config = dict(
    hidden_act='swiglu',
    normalize_top_k=False,
    balance_loss=0.011,
    balance_bias=False,
    tie_word_embeddings=False,
    max_steps=8008,
)
Below are experts of layer 4 (counted from 0) of a mixture-of-experts language model. Rows are named router (the router's row for the expert) and show model dimensions 0-191. Each number is 50 + 15 x the weight over its row's rms, rounded and kept within 0 to 99.
After each expert's rows: a language model's description of what the expert responds to. This comes from a sample of Wikipedia text that the model never trained on.

# expert 29
router:31 70 54 35 27 54 39 35 64 57 51 63 46 68 76 37 49 74 33 53 66 37 47 65 54 64 36 35 37 57 48 36 44 56 53 63 41 39 57 57 39 44 56 56 64 33 39 61 48 72 76 38 75 32 33 64 47 49 29 56 70 51 54 46 45 52 77 47 58 27 34 24 26 23 61 60 34 62 47 64 51 43 64 50 00 44 31 22 56 63 69 58 37 30 58 61 34 44 32 35 50 46 45 59 59 66 40 30 35 37 59 44 47 36 76 59 55 60 45 69 51 59 74 47 64 66 63 08 59 43 38 60 61 41 38 26 51 42 80 55 31 36 41 63 48 55 51 35 56 54 64 53 45 08 81 50 45 73 64 37 55 61 79 45 53 45 89 64 68 46 62 35 74 51 54 56 64 66 60 60 62 54 84 53 66 53 37 39 27 72 61 36
What it handles: Single digits opening numbers in sports tables, scores and rankings, especially 1, 2, 3 after a pipe or dash, as in "| 1 |".

# expert 43
router:58 35 61 50 41 50 70 52 37 71 55 50 78 52 81 34 33 34 57 46 46 47 50 41 34 53 82 29 61 50 47 65 35 36 53 49 54 35 51 66 40 53 48 66 38 18 58 45 31 67 41 46 70 40 56 44 38 46 42 60 37 32 57 55 26 38 73 77 60 14 45 51 62 61 54 51 57 31 57 73 64 90 24 62 34 45 69 38 79 40 52 58 58 41 75 60 18 41 43 23 52 40 69 47 54 36 38 27 32 48 54 65 55 56 71 47 31 60 62 50 49 40 67 70 54 36 43 44 55 44 36 55 32 70 55 54 54 80 47 41 62 37 31 45 48 22 77 40 45 39 37 58 53 16 85 52 41 37 70 40 57 44 43 27 76 49 49 44 71 42 67 42 63 59 30 48 72 34 27 29 53 45 82 26 38 38 28 74 35 56 65 56
What it handles: Words in sports season prose, above all "the" after winning or in, plus tournament, Cup, NCAA, Championship, season.

# expert 26
router:57 79 70 38 33 57 59 45 47 75 72 54 51 50 39 53 39 42 42 68 52 46 33 48 48 50 26 47 57 48 41 54 56 29 70 67 39 54 63 58 61 33 41 76 54 61 81 47 25 54 53 27 45 52 48 33 38 54 53 63 17 46 31 40 26 57 48 50 46 32 34 60 37 45 86 80 69 66 63 50 07 75 51 62 14 30 47 51 74 70 38 56 43 27 65 50 10 49 57 25 56 44 33 49 58 58 46 48 58 48 57 51 69 34 65 39 59 58 58 62 62 50 66 62 58 56 52 44 76 36 44 52 76 64 37 45 54 72 79 75 43 45 48 81 54 54 37 52 55 38 27 25 34 49 39 39 35 72 48 29 59 45 43 60 76 33 37 53 49 38 56 06 76 31 61 54 40 30 44 66 44 32 60 26 39 53 56 63 34 58 42 46
What it handles: Word-piece fragments inside South Asian, Arabic, Persian and Turkic names and places, such as Khan, Singh, Shah, -abad, Rajapaks-he.

# expert 49
router:05 35 53 56 03 53 44 41 60 58 60 48 43 73 65 59 44 64 37 59 48 64 33 30 32 62 25 36 62 51 37 44 32 48 55 47 26 30 48 19 56 54 60 94 55 49 53 58 45 42 40 45 70 35 76 66 52 21 43 60 80 56 48 58 81 43 61 64 54 56 53 47 49 52 50 45 65 64 36 43 59 43 63 63 26 43 53 31 37 56 65 69 43 33 79 29 34 65 52 39 49 60 61 59 52 36 39 30 24 47 69 52 60 59 52 50 54 74 50 47 53 40 51 43 69 31 62 63 77 53 41 58 49 46 35 61 51 40 52 53 65 42 51 64 50 40 51 48 36 67 31 46 45 60 45 46 32 69 63 61 85 67 44 39 80 28 53 58 53 36 62 37 39 77 48 27 88 39 19 67 72 32 77 40 52 39 55 28 30 67 62 77
What it handles: Sentence-opening or time and place prepositions and list references such as After, Following, In, under, since, below.

# expert 45
router:44 31 37 59 35 76 59 31 63 48 81 61 50 48 40 38 37 66 34 51 42 56 54 65 40 64 15 54 84 61 61 42 36 36 65 61 38 50 54 52 41 45 58 32 32 25 43 56 35 69 47 24 57 33 66 53 29 45 45 55 58 51 67 45 51 31 75 49 73 27 52 30 46 50 52 47 77 41 12 41 31 53 26 52 33 33 84 43 39 53 47 46 45 48 83 56 33 51 48 36 44 53 70 48 55 41 39 02 70 44 62 59 56 47 63 47 73 59 46 48 24 78 51 36 73 26 50 36 68 41 40 76 65 50 53 49 42 29 57 33 51 57 64 53 63 27 58 28 45 45 31 34 63 58 34 52 47 53 59 60 42 66 57 45 87 47 75 52 63 43 57 65 84 50 63 50 90 48 28 45 48 46 61 39 68 59 65 51 31 76 38 44
What it handles: Infobox field labels like Born, Adopted, Population, plus assorted word endings, years, and table separators in lists and tables.

# expert 34
router:43 29 37 60 36 76 61 32 64 47 81 61 54 45 41 36 35 65 33 52 41 56 56 66 36 63 20 53 85 58 61 38 35 36 63 60 37 53 55 51 43 47 57 39 35 26 40 57 30 72 48 23 58 30 67 52 27 45 46 54 58 51 66 43 54 30 77 47 74 27 53 31 44 52 53 49 77 43 13 41 31 54 26 53 41 35 83 44 41 52 44 48 46 55 84 57 33 53 46 35 42 52 70 50 54 40 38 00 71 45 63 60 56 49 62 46 74 58 45 53 27 77 49 36 74 29 48 35 68 42 42 74 65 51 51 49 38 29 57 34 52 56 62 53 64 26 60 29 44 46 27 35 62 61 35 51 47 55 59 60 41 67 55 44 87 47 76 52 60 42 54 67 83 51 62 52 90 49 27 44 49 50 66 40 69 59 63 51 34 73 38 44
What it handles: First names and surnames in biographies, like Barry, Parker, Maurice, plus pipes separating statistics in sports tables.

# expert 58
router:43 44 84 35 28 42 66 24 48 58 63 53 62 75 38 69 48 52 44 69 83 48 37 60 43 56 64 34 57 41 19 46 44 24 56 32 53 34 50 41 23 60 26 73 49 38 53 78 33 47 66 33 54 62 52 47 36 46 44 61 54 47 47 40 45 34 65 44 26 39 20 46 41 44 29 75 50 53 48 59 36 84 41 72 41 48 73 46 75 52 44 90 80 03 57 79 36 48 43 43 45 64 52 52 38 45 36 40 46 48 78 43 73 54 45 50 32 48 60 59 50 34 58 41 62 38 75 49 43 50 41 78 45 96 34 51 52 57 44 73 40 61 36 66 70 60 42 67 45 71 50 65 53 38 57 49 47 44 37 47 38 50 40 36 68 47 34 75 36 49 40 50 69 45 55 30 73 33 30 43 69 53 55 44 59 51 40 42 37 71 38 82
What it handles: Prepositions after motion or change verbs, mostly to, on, at, from, into, as in departing to Washington, renamed to.

# expert 48
router:47 30 36 60 36 76 58 28 65 46 83 68 56 44 40 37 35 63 33 53 41 55 55 65 36 62 20 53 84 58 61 35 35 39 64 58 38 50 58 54 43 48 57 48 35 24 42 57 31 72 46 26 58 31 69 53 30 47 45 55 58 51 70 45 56 30 76 48 73 28 54 28 46 51 51 43 75 42 09 40 30 56 26 53 29 43 82 43 39 52 47 41 43 51 88 57 36 55 47 36 42 54 70 52 54 43 40 04 72 46 61 57 58 50 68 45 77 61 46 50 25 75 48 39 75 32 52 36 68 42 41 77 63 47 49 50 40 33 56 33 55 55 63 50 63 30 59 31 42 51 25 38 61 64 36 49 49 56 59 61 41 66 56 47 88 48 74 52 61 42 55 67 81 47 64 49 87 49 26 44 53 51 66 39 70 62 63 49 38 73 39 45
What it handles: Final token before a period, pipe or line break, e.g. sentence ends in census text, surnames, numbers in table cells.

# expert 9
router:48 76 66 41 66 65 57 43 55 43 40 46 61 62 51 63 30 40 32 55 50 43 54 22 38 46 40 36 50 64 39 40 39 47 90 62 31 38 59 31 36 71 32 66 50 22 67 50 49 68 44 56 74 41 82 47 62 38 41 65 59 51 49 45 52 32 50 56 26 50 54 34 56 65 52 66 54 74 41 29 28 76 47 79 44 32 78 23 80 50 49 63 68 33 88 57 54 16 37 24 60 55 49 76 35 41 48 23 26 44 60 38 45 25 55 34 47 61 55 48 46 18 38 56 45 39 47 48 45 43 32 70 37 83 37 54 19 37 66 58 33 72 65 50 60 67 38 46 60 49 63 59 36 21 46 69 37 50 58 45 58 50 42 60 76 40 72 58 65 63 41 30 43 36 63 51 58 30 42 56 76 50 44 51 27 46 28 53 43 73 41 70
What it handles: Auxiliary and copular verbs after a subject, especially past narrative was/were/had and the following not, e.g. was not, did not, is.

# expert 31
router:59 61 57 75 50 44 48 31 55 61 71 65 58 43 32 48 43 91 25 56 42 66 52 59 32 59 17 51 62 91 38 52 26 36 66 39 42 31 59 54 54 76 77 58 38 42 49 59 26 62 70 27 52 45 66 47 47 31 54 71 47 50 55 41 54 46 39 45 74 29 68 42 51 63 63 53 56 62 33 40 35 62 23 61 35 69 72 36 42 57 69 58 52 29 79 38 33 53 57 34 36 74 81 54 62 28 24 28 70 55 58 50 54 50 72 24 58 73 35 50 50 71 42 42 83 31 50 18 62 33 33 52 56 58 28 45 46 29 44 67 60 70 59 61 44 24 52 43 71 51 55 60 61 47 55 29 43 47 50 52 50 61 52 37 56 33 53 64 62 44 29 41 56 40 72 46 69 51 20 27 63 46 45 42 64 45 81 38 47 77 51 31
What it handles: Opening parentheses and spaces after titles in chart, discography and results tables, plus capital abbreviations like AU, SA, CHN.

# expert 54
router:24 44 74 47 24 63 57 39 41 44 58 38 73 67 48 61 12 33 48 73 76 41 37 39 39 40 67 35 52 62 22 47 46 37 54 34 45 46 72 51 28 37 39 48 59 43 75 35 22 58 78 68 64 32 75 58 51 18 44 60 51 42 47 43 45 37 58 49 41 40 55 18 24 27 56 52 76 65 58 69 28 80 37 73 54 47 61 56 45 79 51 69 38 65 73 44 38 41 53 42 61 61 57 62 72 52 48 34 25 38 64 31 74 31 69 37 30 51 37 47 52 58 54 57 37 50 62 25 57 32 52 67 48 85 48 58 47 68 36 44 63 62 43 69 40 48 66 68 55 50 71 59 57 33 63 45 21 62 48 50 66 51 69 47 65 44 54 54 40 59 38 25 71 36 52 40 59 29 38 44 50 27 84 23 63 58 58 36 51 59 73 48
What it handles: The word "the" after prepositions like of, in, to, at, e.g. "Communes of the Eure department", "in the world".

# expert 30
router:50 45 53 62 54 30 52 41 44 62 54 60 41 76 25 32 33 83 70 39 50 45 52 56 46 55 37 37 78 48 56 37 62 33 46 96 50 77 62 48 50 49 29 68 51 45 46 42 21 59 61 57 64 60 61 66 44 47 52 80 54 32 61 28 35 57 30 68 36 33 63 15 42 31 42 53 54 38 42 30 44 48 44 57 37 29 57 37 70 65 31 35 78 43 79 45 43 30 41 41 55 62 65 41 61 31 56 31 44 39 87 58 36 56 62 43 74 54 39 48 34 56 35 49 78 36 57 56 42 18 46 53 53 56 37 71 43 28 62 38 44 79 47 68 86 52 49 50 64 56 30 47 70 53 43 64 39 69 36 67 31 78 68 56 72 62 76 63 40 49 40 52 62 63 76 45 32 36 29 40 50 36 71 26 62 37 65 55 47 69 58 65
What it handles: Word-final pieces like -ly, -ively, -ably, -wards, plus des, least, spaces and odd pieces in scattered prose contexts.

# expert 1
router:28 48 40 55 49 41 59 32 55 54 22 60 48 69 55 42 39 50 52 52 65 30 30 40 45 51 44 46 33 66 53 49 51 57 53 55 53 52 46 32 35 34 20 68 51 29 52 42 00 51 64 40 54 55 59 58 62 45 52 48 55 42 49 67 67 50 55 38 31 43 64 34 36 54 45 65 65 61 65 43 59 56 60 49 00 41 65 34 67 87 50 64 56 03 75 36 31 55 45 35 45 61 39 54 57 28 44 32 31 33 78 23 70 44 50 40 43 37 54 60 62 38 57 55 51 37 57 33 36 51 52 63 49 50 36 58 43 57 89 71 28 42 38 79 44 56 54 57 81 47 56 61 54 32 53 29 49 60 53 51 89 65 67 19 42 45 44 59 68 52 50 45 52 27 65 52 66 49 31 29 64 49 61 44 39 63 37 17 26 79 61 64
What it handles: The last digit of a year or decade after its first three digits, in tables, results lists and prose, as in 199-0, 201-4, 192-0s.

# expert 0
router:28 60 77 52 51 39 29 49 51 42 68 66 47 57 60 27 70 84 29 53 49 25 67 70 61 55 54 53 89 48 50 51 26 48 61 57 63 43 57 36 56 49 41 68 82 19 47 50 34 55 31 71 47 40 43 33 55 56 42 56 19 42 53 58 33 38 50 69 44 49 54 22 29 72 68 40 36 78 36 61 27 59 51 91 46 50 68 39 62 50 64 57 63 46 73 62 28 27 30 56 48 48 58 30 59 60 53 28 44 26 51 60 59 54 64 49 58 39 53 63 58 57 65 56 61 30 41 13 31 42 33 50 68 52 37 40 30 21 56 41 56 62 60 54 60 28 41 40 59 27 37 84 64 48 44 64 38 50 65 55 53 30 52 29 71 55 49 54 62 50 34 47 75 43 66 43 69 33 16 41 54 33 58 20 63 77 54 74 56 57 56 57
What it handles: The word "as" after verbs or phrases like such, known, well, served, plus than, like, became, be, form.

# expert 16
router:26 50 68 50 43 89 41 47 46 48 41 32 50 73 53 55 39 19 69 59 66 37 29 45 45 54 35 39 44 55 22 33 23 50 37 47 65 48 83 55 45 30 40 75 47 50 62 71 35 47 43 49 53 43 48 57 40 56 59 78 56 40 46 51 45 35 43 53 45 28 39 51 35 61 70 71 80 79 58 79 51 77 30 40 12 40 49 48 54 72 58 50 69 39 64 66 32 54 73 22 44 39 54 50 49 42 37 47 49 41 45 66 53 32 71 54 51 33 58 52 50 37 43 47 42 41 48 14 34 15 51 46 56 62 37 41 56 60 81 71 43 51 43 67 54 44 36 75 72 28 48 36 48 48 60 39 20 60 40 24 39 48 38 60 58 60 53 87 35 55 75 39 97 28 74 38 55 44 52 53 36 61 58 46 27 74 38 54 54 57 45 54
What it handles: Mid-word pieces of Slavic, Scandinavian and other foreign names and places, such as -iv- in Vladivostok, -ová, -sson, -ski.

# expert 6
router:38 38 53 57 36 67 80 42 39 39 77 62 69 40 31 52 39 54 59 69 61 54 60 55 56 40 36 60 51 52 44 32 40 50 38 56 30 67 67 55 89 44 70 49 67 23 51 53 21 84 30 44 71 34 68 55 53 11 64 74 39 32 49 52 46 66 68 56 44 56 37 31 38 64 55 52 45 48 53 48 69 45 38 60 29 74 62 36 69 78 56 46 61 69 87 62 43 59 23 35 31 52 23 70 53 58 21 09 54 58 66 42 69 41 79 45 75 59 35 70 60 56 43 37 52 26 59 36 69 57 49 55 35 58 59 49 30 57 59 57 65 64 75 67 42 37 39 46 56 69 38 54 50 39 36 63 44 61 62 41 48 54 67 30 45 48 75 35 50 40 31 71 54 45 66 42 70 43 34 43 59 45 82 51 38 78 53 56 28 42 30 59
What it handles: Semicolons separating items in lists, tables and clauses, e.g. anatomy terms, song titles, race codes; also digits in table rows.